Weights of a small mixture-of-experts language model, trained from scratch on English Wikipedia: width 256.
Below are experts of layer 5 (counted from 0) of a mixture-of-experts language model. Rows are named router (the router's row for the expert), gate (a neuron's input weights, with its number), up (a neuron's input weights, with its number) and show model dimensions 0-255. Each number is 128 + 32 x the weight over its row's rms, rounded and kept within 0 to 255. Numbers have three digits each.
After each expert's rows: a language model's description of what the expert responds to. This comes from a sample of Wikipedia text that the model never trained on.

# expert 16
router:140060142166138135192159128139118112170082171178182167099156123161103064149147150154147165106171120120119067108124103062165121112121148160117143169143133153111087128147123150101155115120163088127140149173100106117082120158123118074117068135185133071131063111102128126166089163097056076118138147132141166121122130119111163096144066102124126139131115111083105156138102170144104107120197184172120116099143066130060119106168171118073135117091169213105105142136157216062122151094102166089125167182121086119137125067144148146143144216165129149087152097115184077130113148138167135111141095066123137117173155140135123146070130162094077077155149111142105172105164110110124082096136121180160140107111157057106164125151143100162152172135110109182116134094147113115126169145125156
gate0:116099152113162125116156125126115137085079149104144119188115140111098142122118171143151168126107062157079113116093118102112101122189134083089141208144140125127089087157178089082101066141154084145135100149125143170119186167131159114103104190144150081076134185150099077138099062124126124114167139100087173092185129145098174155147165168083109092211097113139132117146133137165069157100103125075141087072100091103084093186155148105074127185095203168141149118108136130143185136098112108082182168120142096105176166108134106112141104133139109084112128161050072125135164141144135188107109142157138147110181147196093129123057136151138114142098174110124089122145150103081116133137117123140132196095118147098115145127132145157126167086166076135144100115096158125166096056143176151
up0:136217079196130120167103168113130124095125146112143076139121145116140149155116137107169121040089097139093111014149119110137109174098135119126090174098099161101137119171158104141137167088068139106135179110139141134140092151144101134131074176075141127076145165049161112145126078138114132118116170157124129153097083141101154166182116181112120136193135180138077136100117113117128125095097126095180149168147094180128154092095138146103140114160197140169054077070123178145130156127174096127153150135154132130178147190112148138086101165138171137103155151169169139125131170198153110146098169166184108125096093145099092089076072143106148105131199128121107120144160163137153104139138122103135162122102107105119198154177175123107135054128156134153125097142138130105082135161134170
It responds to: Word-internal pieces in the middle of longer words, and spaces or digits starting table cells, e.g. rout-in-ely, fre-qu-ency, undert-aking.

# expert 8
router:110096095126123166131162132140085130100067124099106130130117137197061145151093099107155102128098096096107188110130116117136179122159147171123068076171099129077143086105144118131067113156148088146117162145093117073110182149099100136123133041093125138099133153060149071165159074117140202206136139073080124109149149139139121088130158132137046148133141145118139164144112123148137153098082146073190110168150143137126088146118071148104127090169141120168103132124092108142102081189142086026106155135150166106123153139089113129108183159088105118110112123120094128123107085152128062151066158161151161155145163096147108086142185160094111116125099096186157149082101166064162134128149145078119137134142135165160158165121136177077099080093113151071145098146108084139175117117114151
gate0:158101119105140184130131099075130137142100141167121129095068148175057151096093057146095162096104117052098143142193111109168176144133119145180137131109133134125186148082136138116094141131084176106141210170096124151167158121118088147100071089116142147169132111125160188155141104134115165141126095148133144055093148163036149069157129159184133109123138081149132167102131135109137115183111069112144132151065096105091141169164133106116155148197165103119134121134176127151073123106125088113142097142146149131096169121061145099138116193119120151194090160116159095164172169172136144147129195188159128138161146115127145156162103134103107098086205116122130178109169101147067152080097065138148103163139104117106123078137102129090121121100114112118214126143107109139181114150141146
up0:071112107118123176124085182109151093159134102139095157165151082082057062158125110104117135163155098154157166132147146112136122137092111141163082022128089121160068108149116125085120175128172186110138102111137101111114139050110131153125152136128083099082119134162132191071153161073143143186145173157110122180084157132162091069131120104132144129138142147108103093075112087193141132071103083095075111109078117143123117116130080130140101100138154179090134071123125092133103093162164146123050090084090112154135120099148081161174195152175135105153116121146093175074132111162121121133103155100162145090095134126116139114116166073180095123102169158119110112108118107103108168084077165091090129053097167094186176163108091120142104089133160144139064148145127120132121140159092135
It responds to: Verb forms after was, is, were or he, often participles, such as made, used, located, released, intended, moved.

# expert 46
router:126092069062148151145186107091193169121114141119091111121145141165176195069193147111124102108129151048159070168063139138144123125143143107101152061161110093165107101083104076108158114164066205123112106148110163142152123174125141135068146098111110156102141146100138110113172129142167098081107103164106136111133138128091145150130044128085125124115183121184154200137089169073160165137060163156130097183159101117141137172122149128112127118100134179081115098137142140096100094132143132107095139114064135075097099107174104180139101135166117118152094153116116089096173111170105110107131135127133159130110138094073181110144105134115162138093142134162120091136170140099097128189097107093127094111123195164116143091148145134086148165162149120065119093172059112121133132165057175
gate0:118101162073185126071184139102147127163143088182117132078136145165106163112130169097098152125106154071113120118149141151156110097177120171131154118170129109140066147159149106162176125113120206071130079119122137068130162136124151132099139125173045161155104071179109143153120130112093175131100109156121172139122123118182115137120144152027081112153154082129113172118155199122191123161136159145155173128085117128137141142132105123100048148177106183160149135089116118089171135153137086132142089123074101058144121168187144180131099135140080114155111133127105117134168093152134182081190084147150106126122092124148136082133107142084152110128175066073053098179113133151068119102156121114127130183123132173132122110162157143100094172099086147158109118175078148135133076092095122
up0:152131114134119156106064149106152153112162104059089125100104056052187146070092102126155145144142133194126114121114099086173148100111070137139089090148141120150175142122160126102114099174125152205159073112119174127127165124130151113102152147085101099172135204087122105134151147080101111079155105096124116174141152148110161180167145123114136102118080106150156183093174109130129147145064133140127116088108088167135053112108121143093164192103063137087102172115103124179139097109087138096135147127144112113099148120169137095105143143175130104173202098147192063183129154112165125109144134142122185137089102118114130149153113154065166095185098087139125085053079146095109120142099160076210124089180128133138142048157154112146149132124128113136127136141169158094134084145141135
It responds to: Common nouns naming the main subject after a determiner or modifier, e.g. career, election, species, game, season.

# expert 42
router:071115137113111164093085141151120093167110105170163157130145163104069113099138109113125165140076097125133151161144100122149137078146173139163165114136132124104092044133154180124091071092114068095116151101143159105154118108075112106156133123127128046191119146107127157115100132108138160064106157138110109141166161099125127162135110194121061123111195156173132160094177171145119074130070168135145103135089157145113143079092207128117087108082152035135157097083132151153139077145166190092152060147138127174111194164052102109153116169073217159132133134111098087160119168125066127109119124092125152144148136084132124119064127115130158163131121133166122088085116131116135132165159150078134103074147133114106053133177150134115114139163141175151146115105113189122122099123141117
gate2:137064076045175120094080102103134111187147128110180112098131176182171127126110120065072102159059136190117100162123075144118143145117118134120154107171135148097089154149134173159093162069146087142121119111152081147150143136132000162075133115182169117127115152116081151168125138124117138082130159142132180172129160126170162157125118152144160118103102107143095133103168118165152074157121122164099090194183140143083140095069176147141134137059111146113124101155073169123189139137111107185112153117074101149167158168150094142107112136160119107120149129104156117147139160174093158125133136155125115188092108118122172163151154101178120138161172116130169195201159145095103112063117090094126154163137102143158097117126080073128159128152115163113143107116137163146111111176113107
up2:139147155115137091096104113125107111164086169131098172117139112135131203144176128139133184150102109179060144120158148116117152132124126120141080033215153130105051136141132121157218155139114137120102099099178159097109139155121089103152140092108159134163143148068106145062133107163110148051120084111068148179161133144115135131116180175124095129151090059121135146222117121085138130126138161170174127130128109156157130156136147093174081073156119117113147086162141198080159125146118075132178130156107098083099107060159159104139154105057131123135138122107074122166104112140147138102140083138137081132125148104123147101115107201141122142134046139123108086094099147123162118129076113121166126078137114091091143101131130222184123161153123161104113147097141135176180119147133155
It responds to: Prepositions and linking words like of, for, with, to, against, including, plus row-starting pipes and hyphens, as in merged with, played for.

# expert 33
router:171114137097141127140154085096166150094099094145081077121138148150155170083196113100103132135140157095120036149105138147129120157123102097086200078164088095149120092132109076085111103115073194152099104124102209166118112164154156137107118161132125136127110111079108092122181134151189090092166146124136143122176101096149138128112065130098126114119149106179162230135129118108137155164067146160129162150130123071191149124178156148120093104118103126087087136132165130080155164137105143168091174080110106034120075108127117114133119139114127125160112150113169077158176090126113135156144162157158168141114122125054194124166111119123175155083147116177148083125160106147153178159153064103106150148133141166098099115138194133101119175177127111083130125191067170131114120133111155
gate1:156127132161123152147162094129144151080113158129096136082088168128114124101135112109106166118167097153153096174155162066079108113166150165116115137116142065068124096127120131130107062109159096091111097107122117136135097222177139132142128117176171141146160081101191079136105125118139146145081084116113165172107107082120160139096131139141112182127152146162165166136150098115129030154105145146104155176173115116096142129117162103120134061099176098146121154143197101162113112112133099162058138152141113159128133135084153102202109086184164121119176142127102074105161101073116038164126134143140178159140158058041143101119113146095125156115110163144111179178126180142190086113143092108148087139161121127062171142158118174073142128168113167126081120125125136134153116099048121
up1:130181163116104133116174176124117137151176138130132090129182133131157141165120150134144109129104115172121161112129085088074119158145110147159147174101150191170136102142116101139169142155081118160094146088101156141130189142127171151100137113121131112104182129104168090109088119139188134095120105151107090125108151137120161139142204172159073174160096108089139054166142107117153112161160154140179081122100131136147123112070113128090108128144144090176167131166169091191076176175227131154148133134110149130100097149074194101158140136086088101107063167139084111088111172107137126104151084077113124151146092120130147094104156078186123089145062171100137139093083130072123122145174185160107136101156174153133195137160133059158153089124082117200117134090130055128106166094141155
It responds to: Common nouns after the, a or his naming things or periods, such as film, season, album, team, time, term, series.

# expert 36
router:145123109098144137131158107093119142159080084145084092143093134165099151125161073099116170131130108104102052179094173138153135146154104086054141071158090116091093113118124081095082077090124207108117081072084186122130122139159138119163123151125132140166098137060085122060175130111151127102146142102141147098157098139112139181135078143095104131139121143149149146159086116141131138142080148140142120136159136096195160186127165198102127122118085139083131169156140104092161087116137106159101162095112105055124093106129111105127095111095137057114123090138124072136137086149104141186150132153168213136147149172103169129134112166130133141095130096144145052087204077132174174141120072097073137129099159135106130104116171126089107166167092077088156111183137145127100080161055133
gate0:126101175098182110134176142100109085149119181117100109063071120117106125071180096192085111158141168133154115132141097089137132156094118086176115167066125142122108088185120080081142085180122115117160138196083123141071126112125126121117094173117135137061163158163052154162128090118092158100168162127125102167107088130090105067149091126136119145136060153087155174124095084069142113185130161115086126117070185123162146147155117146168142090131067079100145157136163132149118150187098150165106136103175108103150104128152082092108121186121142143137103122132133127102178114194087155166105137111142130143152060114096110183127103114163138187143143125145153098135130140108049137089099112116116120161160134129109139074098162142130108124192138064111139081135114208083153140142106069
up0:069090135158122151153155149079177132148163094133123200166108104132125123132165159170068101119117151113086141129145149135159074145149166179154158122122173132077108131137072150105125134058125159154129134190131138095161155103122113078157104178097121114103119158135090139113134169180091072145088149133162208161158121105164087146173127084102146105105147144092110154134099210082149142124116123115150100161134161090127149112121160182111053106071123142082181129148117139104109156140096123104210179161103174129173102138134070177204112136167176081098180121126104117121137090129103081108104113204189117114114144170136117102131101142120088125141151059067174128164105069055058123118111090143123131126145122150166109096119158158135107127119100181115168086160168109121120136128145067
It responds to: Common nouns right after the, a or his, such as album, film, species, genus, novel, grandfather, often followed by of.

# expert 51
router:130082182100139104149059149092135104087157173117155130153159159070166105129073143159125155166154146090106146119139122148158161069138103149080181163139126156101205151159112088112138119152133154137167122088091146073104111093077132141123073131135177109097155163118133127138162077109117077092150125166135151072146152140153146138136193129106116106133121158167101123150153113106122155074090061166135101172067156209157101158091111131162096187197148093104102154129138119082189178091086182123155124130134110079162154118159038135129174103189129132182130155125141152135115120111144068096136135076078187148109131139128155125115131095133144194157074163172089077173079123142092095165133126144160162139160137092131155108094168116172117099147133071112206114110131122163129123095156105
gate0:187143150152136077144119178161103114135125127113140117133136136120146135120107122039168178112112090142083172158171049131064142168186142101120117123128114123200134140095112094135109158105097158124152128209101151136112101164133137151100057134125131087151132175171179101109084052122161126119108104125084144134166124146079145083113090128176062105120114107112112145125133090149157122158162075091138127135088153101116057159134123122156129173127127145163189146138091124078118163108092035119091146126020118110112148084116145181118100125102091134143174113174133120083118118070108188166133142116057123090089052134107127131160141095115169139156095151154181160136120152169071106134097148136101198176150149096189101127118150149153130172156121090118107094086145101129149186126139124
up0:102089130021099142128127154089128073102153151112159099169142150159093103089130111107127137131144037139150176124125122113154171070087139104127191108092140169084094147168185121117162155124197151168185122137106045149154101178126134147132117153131139156126184099175153118122169149131114119095177141105156143050120151089116073103062142114126153097132144106131156088096050123119150168125126098108113153088101175124147208170186139135151091134127153114093146145105145063150151182125120174118113101105202123158152134175117104099094165176132127153097092185117128124151108097096122062138124115141138122187140129110151114167090120151110164138144102128156135067207183134126143135142103188170133113145102149115168140099071134164130141091121103149119157139122198164067124084091141119
It responds to: Single capital or first-letter pieces starting a name or word, such as B, S, M, R in Route, Beaumont, Columbia.

# expert 41
router:174089147096091101141071160125119096117182192120063137109110142090130103149099175147177084146136112117121091180097142113122177094122152148130133123154171160112178201114144127160089070090191107155116146106119102113153127141174106170162135137134142197116201131120119149135090138114104128172153093137134118165143133126147157196066182146127125078104095124083136109129137154059124134120182145113130168159101097075108096178164117106140172153184116169104141148170138085143065078085114174231214178170179111053165143108095113173115154121159076144115112136157125161091129139097126093161140159144173111120092111096134144128155136112143154184144141115110124190152129166136084087095121153138144163141125143151122129153057193132094110112182071107121156158093142144102127157122100103
gate0:119085065093150110138138102130133087143171157161080107219113112087103152113173045085165170123136156137128159088140170114141201110157118100152182088109129147166165158140137126122133112089199151163125124151082122143149147105142128106158121125172104115112143128188085163140120140219119103108150130125067132103147172173221137069128144124161191071089111145064125112087167150126149104106103091076161119165141129063106163160149117109128123122150121071077160119092095128132110160103105103142191076111058131096184069165081121143161094127136124146128072214108141159127117140144125165186127123117171117155142123095127119124112152115130154115137135165148067117099124158109105131151123084132123157164121139107157154077048094132141149116121112128133150107074093148114190126190144173
up0:137122138116120101131094131111162078110133107151076132139151063149043126103078090078160129098136130124144120104116105107128157147081093128133141209164099134088141101123160126121156155174142112144164135107164135124140161124111125105121118130186068159228138092182129126087102147145103203111189110121111155136145142145140129087079116115167129142085109048100109124169099123166110145093152111167147150162121159109151144142211188093158092146151167101118085097108079139145067147139095106140148111143155122049086105143047170095126139191135179098160097124140085106092129181109118141153105123137193113136183131072153159136105142154156159091129137142110160150108126108120160182123161073128157150103039203089126098110031114100115122138143146178140163145151133158115140089102149083
It responds to: Opening parentheses before dates, glosses or abbreviations, and short lowercase first pieces of words like un, b, re, st.

# expert 62
router:158120116112087103090039120091148184152187136132139107147078100147156100157116133177158136067153108113135148156146170113106129060107184116133144174022154150134140137189108117088050144132163130119142156107061131151127117153037096129163106100154191147041174110145129065075130117117159103116113099153148091157065179151144062156092136110158095149156172126171115071142134113120117130140092092132142118142150113172147123129099172097136091144140116113121121143138102038152113148110144106152139195148132169148136156153111111078151140173177157159145116164159123183093190130129131111125142138101132108157101111119134155083148156014127145141124095174092134138136154112133036107124162137138177114174128128111158118141149115113126098129177159169156134170084117109152125098111105106
gate3:100071138105137075147148076148083121140178107133112151118067107145150171191096202099085132123099162159122139110137129071114119130152219174141143166123141103147128106139136132111157159112153118164123156141134144123155144128135058073072074125182120171096151109161113102117150124183140123074181120146112088095121136113123146156110156127095159121127141125086109128113109103181114147157130143123155156114133067118101109170108192149117148207071160136109155124140147118161105097136182111150108104131093181156159097123116105104144143114124057079142098170195137163083142150156105138120202178153173059094117097156123146126146141096107129126019113189090136071157143152206130109095125091148149138125144183153144082144156097128094168117208133141188112110135147124201100119105074103
up3:150144141083058089104155137125136129119114111111092035165114125108149112122109113169032125112113143142123136101159075106195128140139143149076140107161116139142132117150132085103074067063158142121099116125132193150140134122192124120145145180123121086175142125162162091067097117145043162116144149129172108143140128121150147146155137161162132154171145104083132109159095136114140088155149174113120111118107090168140109163138173147178183170170124128134127147157105119097144145170110126094154107112089072178151117101137058129099161146119167157084078181124128172122160160140149186128115126173118097156171154075032042144108159109123129124094103139102071125149130074111138145110112129074141097128124178096108108203102096148077115154204155189129165196142162098149128079158137131
It responds to: Single capital letters or capital pieces starting foreign personal and place names, often Japanese, Korean, Arabic, such as I, S, Kamp, Che.

# expert 20
router:132137162132090121162126177101087115079118130142092141129118107101156124152153116182147153122115141099175158141082106118149105059115115109148184147093172142108115016126104084134188127174177105154135120107070224107127100104111103130083135100130118115077101096163142137142170147155117211083162170172115106132136142165134177137071122161185124156120125081151138111135132120104118096131128170165067095080199158172115126109142187092111083157165091165189086129103115164140134118140099157111107083119134115141153193126124161180160150108137129181114169143139088163131107090082128105154135136147221137134079116085155090131147086096087126141094143135105144180144121128127084164083154059140142100140104104113144134146156171158124078116098085117124096221078112162166153181142126141
gate0:204150118146131125122138167077174055138148124088153115117129149129163115147155065095117202122066112086158139153116084103119094129169146146153146068109137108133100128145133139188123174117154160153109079121182138143136120135059187106085127149095159169144103168175130083116136093126165087210121122079122128147128115132162116150095054111175091122144131131165156069147153169161095144160095109049184158113097197117092089115094125116066078118138083123096097156163129109176167061120151105143087080144113157129140120121109140190117145147138171154173164110099159147123081129120132196134129113107136178094168136133091147157081131135119147118173149168141097138180119148141160146126126099164081117127115103060123216162100104119096161094101113151112085138108094187146171158148081175
up0:044054134134092222147102127174108113124126151169147114089143124152089089155128130150133113172142119169146107083174091146077143121109115104070129115086144173166105138138166145132163146111116127133193104115067164086218147148180066131150125109133107181107108123207136142095129113127139155156126174082152118111104151102144176083178167116138107086096131121150088089081062069120162187127175077169139181105140151155142217125127144146150114137092157140160142100139106103175155117170156152072130126171108117132112152104101071098143105124123092176114168165138090127120099098164141111144125123114111094175135114098144198129152186089201149090075110156126184101098065097145086155113091137103135151107084138151176084162113091139185132139121087118126127106096157140127106141129098110
It responds to: Lone space tokens before digits in tables and infoboxes, as after Born:, table pipes, or before years, plus dashes and $.

# expert 10
router:137109142091110124122159093156077161146060076112119141129113112134058132142088093112157151111094103111138136139072100149136147098144173177091103110148154113078153103059115117162090133146185079112100133109088113084129160141121088140080108078092182152140130134048140115169180114109106152170110144102110123115129176126136121087095163136126052151124140144088102150154107121199146126151079141072203098190137141139119116117116091151126101095160161129189087095137090080133114094150191095055165125092137165092083135137082148094111160138120107172171127127134089102108086094130159079124079151148180139145130143097147110080084198149116107133129111130162183137110142170116142166107162131146105165109142120203140217182194112173112112071120110158074133120131124058128145124143130183
gate0:101147143126142105059121118148128152147134169128033146116178155186105118140085131108199120105133101062158164190123134106098170098189137099144117118073085151150210110126125097127188111135173075103155111113130103154100147170139124127170095103122167173103156134133157116180140184124132183173167164107112149112102122118200178089153160140132128160079129067119138110169119118141142139122109134127168158095186107108169117093128122151127119148127178064154128068103059072155159116100088167116051130126125165143061167158147168143075124141117112077154115139096139156096170154163106110074125132116082071141133147170153098126131143148142141133083126095130091102156116090159119155160131104115125111131154160146141138107166091200164119084108107080094105138155116061229098155154158155
up0:094125154139079150144076154099129165045109083152126149151148107059168136162169145116109096167147167100097179165085097138118044146132126146165097140064145115052146083056120100106091135119091149143115085169200096135146098093129094111152123144109076126069138136079095075153169175153153083100071153152084113178106150175088083166085150137134104116129134100172098095154121176127120110169071125071109094178116124094136137074192083174084122106126123188167116116161143133118060133083096081144118126049146152104080131121143131160130098111184136176139132141111107137144131116132157169103125165177105124130133151084141121123124137112158137156121119121130145205161077139116088136109115085069160143144130121159074121124211096131137198164151149133134108135156149122130138086146120127
It responds to: Main verbs and participles after was, to or a subject, often passive or past, e.g. made, used, released, moved.

# expert 45
router:118150132127129116102134156151134035135152174092070121099132140123137112117099116155154148179169077183119117051171065158118158139061038178107105194152127117155139126110121159133146143146169168156174163077197108086147131114135118180115130133149131148192104105159127130138141172119171178156124171125136127146094139137112155127100180113121099118107079098193157158156082187112148182097187109148136124136062124098113124146095142071170122142150104132088103156075134138110137101130093133156127111112181078096157143079067110140110167124122117092189137098121153096116097097142151096136148126173092152114209115117160107099168098197127135108181111092070131135146123120144134123118129153179152132115106152123147161157025182165159086116106088134085173162121148094098198152118148106
gate0:135110141109172042113148081175105145147108119119148106090149120112158156112135077183097135069112126155145124107158126113113113135154090138145055129119125144134175124181101072137101147114094131113110161222147171174145122102102123116140178141134061183162142056108152172061143069127176111204099120110116120160129096184112071152157174145165076124091115145094123101103145152083134137132036124142142090098096124143117124131169087092101118112172196143108158066140076127110192112062169122140145131142101085134076167105114062149154089096102190127155123132163160132171180144096084117152184140143173142100144091103083150117110183097079138161128140152122090129162153130126135076140156154082140167069157130150111109159154190155115103146152072101143136117146128130162119102137152105
up0:079153139120173108127142176145132095110065141142101142116094098080123130095158127075161096104087166100118194168135102090213155168127071112119185077205124178121097068160141084201106083146083112126124134128145103160119069134056169146154186129079145105138075141109121114163152155133131133135131089148095136097133107129173159135141122067081095127104102098102077128144154167105125166129124128175183131096156116122142066136153077152083075153146136125103096135099137141097122139035110149122161095127147135109144092093129109182086120164168177114159140173067200103156102102138121089143168124085089154115186112112119114121136128107120158169167148060157146092153113129132103109130112061082040141077070134129115139120115145073119157081108136160106115116135128124123145110123070149
It responds to: Opening brackets, quotes and LaTeX subscripts, plus sentence-initial It and word starts in species or science descriptions.

# expert 55
router:143122160107118149083086173133210179115192146125128122163095090124123112127082199201165143152165118180144101128171107148109147112096148141093140141095121111149110138164107094150126147120111140104154095079108158143144114091122165140149119164126149130064130152205135137104104101120114098129170097182161110135163146158146081055142211134161092101136135139121142092139156118075110098111080061119136080193097166193151129169165134062197135136169109116134119154168144084114123207127098130144119136142139151124120143143130116109126105114179146107159108165090152179153171152159106119074200117149128083132121156132094100129095132033159129178094108180076118121159113130087118122126105105121144196208137109119183166113115120135200138117113153060139146164109149094189125112090140085
gate0:127121103194099158150104153086165197122134157192145124155076184151111161188154108129141097171117070105159104105112168167137149131142123098154186082103113096072124089093160179064130105167154094134131135109183146103090157102168046139083131108149096043103094069082140105200110118163063138112138128106135088078098127093191175154159100129154136127116127150138112111094129057087128143116109156139082159126080151178072106092139112124095148117141150130082070165144155131088141172104108072108211128151113149127133085106125109126144189114118125182063095149111168146125103100112106128155057158090168115098109120175129192160154107150091153178168155169165132089141144071156124148112089076090135133118123107117125132174150091119116176115112122138116137124107109126134161143156161141
up0:177123127147196124137136106139111125135128125125104165152126182133154166090113136173152106100125086154175130107180132134109117102154129147134094147121112196103126099108127159126157087090222109146077105117145199112141153160116126132133118103116061084138115170146180140085148112144172102143137171124099122085082053134121136170193174111157165167122147158137085139162130153130128164077154156161136100099077126124111106128105109109137137095149112118086074160116128160111092121124155150135152099072074155146166090060167177119072181116171079112103101158171068146062103135102089120130058072081117131117131131179139070127141220193105174088142109148145175113123183087138167148071123167154085075143169186112145078165112172107133137131123101160120184128174106124097143092163110144
It responds to: Single capital letters or short capital clusters starting proper names in lists and tables, such as M, D, V, Ch, Sax(ony), Alexand(re).

# expert 30
router:147113155099092105162103178115107070089119113126079128159128107099126135156136067167160177145093168105179133147100086113185098096122105121144178159084170114091101036138096150145197130139193108156111122117088220094144103137113101114104122124137133094065128090158157120150174125142124171078143142161123121116131149141124149167069116178174124134127099086169117063127167127118123094137157146116080078079186166171140147128143166083109078138166115140169062152114128130126159155132122109087119074102153122162110194129125156156139160103138149180110165130132096118136115098049130097133147141176231110101093114092139072135130074116094085163121137158118145142131103121163082160091134059123124107089095123118137143140146156123096070123100111099080069203100130142151131173162132187
gate0:174144109128065086180154173152168180145100172120100046165111105121104104145099089072184086141084138201085114144121121132153154143057114150142123099103118160097125109166126098119106086136137134054092167122093132075122151124116131172124124103099121122139106175089130126121102112215101152071133086132088124169197142138110106149171110112173124163107144076176129081125151115135132149154105139118169112150102110099106102161094153093070113152142152178125087088125127133166175215095091140140063119109131126130089145128145123145125149162103133124111133079152128098198101103148169170182135208149119088173143156088080151152184111228095205176105113175136125132100102163154137155079112092128134118105145141076098102156090153087142129113130128099140133167125072156142125105116102091
up0:134148097155174130173139107159096126095121111110080143086063124174082165142069079143139155119143144110172105153099140162076103090142164141110151172124154200162184105152110117157148095105104099170134100134139138095165103091138112169167106134154104043164149105180093091135103068136137034133162166106128127102133139093118165099123129125122183163155122155110143128132169084090104143172166080084168137122138158138142125141113161144100134081105146170203140132183191109119155111119161166110159149155129103136155161116079125101139112141162068133145119064124123074095109147132105147153114046114140180100117152149189094163084150112090100160102166139070124082115177110112100185171116118167077152188142146059144104088117116184052113141150088132126103084094113142096163157070136119
It responds to: Spaces before numbers or dates after Born:, "to", or table pipes, such as Born: 3 January, to 1937, | 1–1.

# expert 19
router:153068139169156161163179153144050172107113183161182166155129113131090075145125141127081169120159125125105089101132103107163130160134121180107145139147113198079098133112147110118115122117111089107118145211069111104122128160182106095105164155170114100106128129083123134134114188109091090174155115115117141100162122113119214092111094092090141092078174114084117171125128207137142145101166186126123122100128105142092082123139169112097114122123154173115118112106171185083171063114085127079118157164114057143148085074106121207118124223169155133104152055151126085129101174140152122125176112127120119128116153111112114162126126138100063078195135126147080168113129117115112100112142123173168147113140170083108125113175170158162124177141090144175151106093107113138148185155116110
gate0:089162090134177163120097095088125107134207142125117113152050140124124198148119144154122129113112140067159135163133104129097129160159186144149140178170088116097144151144139077160134082163117124139127165094124116148131145054121121151126112109164144117128152143099058127096159152115125135127132098098171172067169112113159104111193073129162171164077138128069153158067125161139162098103127121131172139118164114120078097073117154158097065123138167143106175187169178145081194178126082193156139138185120085097128191137160128155134142184107170156118071148143128111161128143121085144109088091088153111063103097147099169151150086168142143173155138167145124111122086128186142130163188120142157117060121181211151125128159127116131159100134165133139077137163137161126182120145189123
up0:100134174134120098085135101120105097163059159127146108123137130118107153143097159120186101107145125092092245068145104137142093120105079091184102132172117084061095100180109128131108097162106156183105099079162096134099156115111106103106121140131107166222151193167152106168155106143096172095101179157087128091099082138095118161166103130074173152082124168111119067134176123115139132094095091156134091147081160096110065175088137146119075113098110153143114124171106110105182128129121096097171151126206107067140050131104152114061104116129091164108118074112092115128120130115136155083105159114103132112124125122128081122087132187200113136119150136167110132135105110148134151023111124140112093083115086132152103140124144133082171162146173123132142099094140129153098155139121173
It responds to: Inner digits of years and numbers in tables and dates, such as 18|9|6, plus middle pieces of words like re|ass|ess, fre|qu|ency, and his.

# expert 37
router:175154135168131170134115150164143103160165157068089134132153125077092109169085160173145128063164160148113120120148068076155139158131057118123111138198175149112163102158156156182145145155152111169151168130107203117085123046111136152132170173097103177140167112140109184170103118143112157124138117136119131111106146108118177142191148164166129170144075115141168114116172072152118133097105141156168118169052154042126046137166152066137129157170069084117116121088150067135133105097079155056106125099160156194138162113090138133129106100146155059167120153158164121166153155129141138161131158118123160110149161074132073113125145102144115118079106100109123162118092096102134127145144131145124165176132155129141148163079127125108173133162051119129128102134156176147174072100144152
gate0:136121095074122133139124137158129084119104181105104077159145108110110112155144180110165175131067132125150111146150092142047167120139074135091115203174114104121100111161183117143216109136129135089167159154131126153118118078104165098077089120119149139173139089169074136115109105108157093074119132102066191110140107129105158095152129149142082184140051104134114202108127113124148140088141146152113156190060138060111146127136168129173086199161161108086114101130101127110168122105070118115134094064091123115092105127132110139138098128125144139159126128102163039161122061082132186148138133138119152104161122120133122102126107165141115088116127126137171109211122162108140091140167152158115106169072138150141132107042134150081154134170054128085149160073133137155184159107096133
up0:123145075107105121061144176088122149132130112147083155132114110128076139142118129171162103194065132145053115086138128135166137087085098119084131133151144119159120170109105107087131089105148102128172102127116177181167190134146139147120126155123118129174083132155072073112096167081141136126164047121109145082139180152112168100116144148142142122066106119118132172132085127179126124125185126179132132108096099094148161095105135121048119056146118193139167073152101130148151060135099167097190137079102150122090154099062093179114162127077151193157137127128136166077113131123129144165179123087100179174121118077125100180167095106117120121069133128127125097188108091114161091192128166140161194146098153144144148108131149117085106165164097150108105110085135142104119178058139105
It responds to: First piece of lowercase content words after the, a, and or of, such as mar(shland), elect(rostatic), conc(urrent), f, st, re.

# expert 18
router:125140145131146109118103136092122125132158107148096102194121104106116128120121143139132107117110134075150132143120088142151095136136109127128177124073168110088113099113109137138170111143191090123097127162137166122149157113092119115100131153138148110096104107121135088189145159150150209123147141132085134125134123151205110139098149152170161138150146012111141105123148107116152124105144109126120101104139182161146144185116123069230075096149144179128139162129154151134173176136062111148134101118117165150083152128150126143108139142175125148141134143112109189140126117099105136142183207138113118068133162139099126147133082077147147149099157227078119128190140123088069162162144021163171118125161092085187123117130153209183071181103118055106153175104126169215156139120115146
gate0:098129119137107161140118101108100186055124097147080072079207164105151185159142150139099127111129136158122138145101124129140141063097140136102147132169131100109163190127127133135211124148140147115103126141186168092186074135151131126194106124131136118209132112120143135140142143151101144062177215133094138117101128063103150100130161163181124104149117124118146179133149162083164119079121097174121059154180103121163118219158121144116041075127098123126155122090176121137184154162128046058145161131114120089124173136090157133114118147140112165203109155100144070126133071098125104140122147167128158092115120064135115122153142163155099092071173124141115115127101101176160153119134092104139155175134173137133095105140116123160152131103156145099075165099119083117136113172184128
up0:097150074127158116160109133102134092119119145064134138039173131156179139099174111137132162128149155107125095117168107131128141190080140084111085135141107107158124133119119094087127143154154055106068150129191109100085137088133193142116053178124111159148106135226140153139138108173126103120136180132051129171065095173167134171073128128124142183152128143163122146097161133108092117131142096118140139097089112130120138119139155177088115170134125157179102144104142126120147144175137047131122140105158069091144082150070163124081078153123130097158144144121192163125076174103183140078159101133113143160140178126090174126131098144073141140125109190111172183126142118094118118150095152141167097101124181120109204100112179109114228178075119144117103124136125124096138137144144164
It responds to: Space tokens and leading digits of numbers after pipes, commas or colons in tables, dates and coordinates, such as | 158, 22, 2010.